From a checkpoint of a small mixture-of-experts model trained on Wikipedia: 400M tokens.
Below are experts of layer 3 (counted from 0) of a mixture-of-experts language model. Rows are named down (a neuron's output weights, with its number) and show model dimensions 0-255. Each number is 500 + 40 x the weight over its row's rms, rounded and kept within 0 to 999. Numbers have three digits each.
Before each expert's rows: "comes before" lists some tokens at least twice as common just after its tokens as in all text. This comes from a sample of Wikipedia text that the model never trained on. Tokens count by the router's weight.

# expert 11
comes before: "-", "|", "\n", "==", "The", "==="
down3:530549452535528487500492444605492474529511430423506486531529551582493483537469508496453442506452479514529486527501472494431508524550547500461488472520475478469502480467427520494565518431485529526480562568503521479538444503563584496513472506468490462533499546557500530483500512491436556507521552461473463531514519549448497517505520503420484492457544535485551457511476464456455519496534439459449426547492472481553432514497531495524535422519542435517473523496498440500436560486454486510505443514495574594484496510451488523472524494477494416512445551541562468507427485456455554518554600513487489486460482430516463470545500450542445517403502505486473475495578502420483430541448466503571475506479459499500561484491530509421520509497560491499509547421517532522597451462592543

# expert 4
comes before: "1", "2", "9", "0", "3", "4"
down0:492480550568487537530452474448529554526489506504526490530489530518599463565492451473538441500531470546519537502508507495500535512565488480568541464521531473469557474558562440526441440526479516533409529517530439497454440475559496446466432521539487521516527499433531441508526492501479501426548479548488431527545516469547486510456494585477449498576535499541475554523470456479507479408530413510469534563502505491526508520552505542585516532505516489477582512455520513483429470496552549412563502492527492534524473506508499423542549495475555527544537423489507504527483515576559507467555489496561495457529474549425460510527473522501468499441495463489529503624538567493604525435516505495507570488434497510484444523558495455562468471498536513480498478457510516545537433557485453

# expert 10
comes before: ",", " (", " of", " and", "'", ":"
down0:523555502581466446501502506557439506579534509518430534516480515550519536566492429568536605542552518496533551550553533510493514481490527466518493552466479555498544542487514515459500510517554500520469512505499556490569544453544506532497454543503517536491466459559549417511518457439483510506456472532474522451544421498563533453511562533446467517463484455567517522403498477481486521478510571533517521543503457543487514601525513537515431497529550492515471494515454431450489506459507497540422456418543523412430567528569506508575521559576489515524458561531553481502506528520515487500527512446438457523447474548552425538495458510578397571471521553481508499482500475517506591538437511507538528507510519495549487455489520472438514521514455502467484466512511449555485540528469521

# expert 2
comes before: " |", "0", "8", "–", "7", "6"
down0:549488421500490512511519373516509444448551525540427480500421428444448490439492551507408500474454536522473485583446481510486402469585543462479455553455525469481529520554447484577490480486503489495496434473522523498432487525526453507584493481548465535556529427511562523483493497436508464515518570573508484510545458461462506539489493517566486530455515498464498489461488545481471512565511425483499546567551556489504489488466565482541434506535548584531493482490514453502488476547444563440464530518469483482491622500421555502486517498531520474484514549546467499510553581481561473502514463534473495488507511483563449524452504484445448499470500515507482439453495444535489441479539498510540532478558493443533466551409482454484490533474486455553474540438495526528533541491504499

# expert 6
comes before: "0", "1", "2", "3", "nd", " States"
down3:457519566502415504516445458463519530521446490449563553474440548497375421496531520522469523507441494530566530545512496528450496493492545541574491538488524518523461431512572430462466503502500514527542501470470493530563511493553502472575487524505495540428529501522467457575471478488444520497456494509473487507520558469566425511419484530576509422575449427444487524447550516486540554511499488439523495557413477465479499450517449551483493498545486502531485537455445520459539517585487531469469503445536437539499534502445483424530447476466532457467488454491514404564508540467538474490525414534488494526535472498477526474534476571509524573524498525488459472522506435403537460529499573500445518505458513546506480515535504542470458512558528507504496474516458500503427458490542581

# expert 7
comes before: " the", " a", " in", " by", " to", " on"
down0:534484476486519463508525469506592426508474523421504504457556532481517502564528442479498505534543591436490507597570505444480477526478490494530566596469512469529421498531538436407515463582501451482471534428420460474453551478553498488402511476504506610479544461455502447523507544491447521474510476534466490462473464500467429547527444477514515417484525504560521573510491426524590548500570424491499496501476433473465536508498493489524514528447447545491521480522499496527485435561569505475493417534469498516498542557440497459489487510472526512498411515474464484530445530542542535542483495535467439497487459493506531532508488448478474521516528532459471560497446546502582526564479469493568452509495509493523503538419527535496523544496446546559465462522502542443469501512499493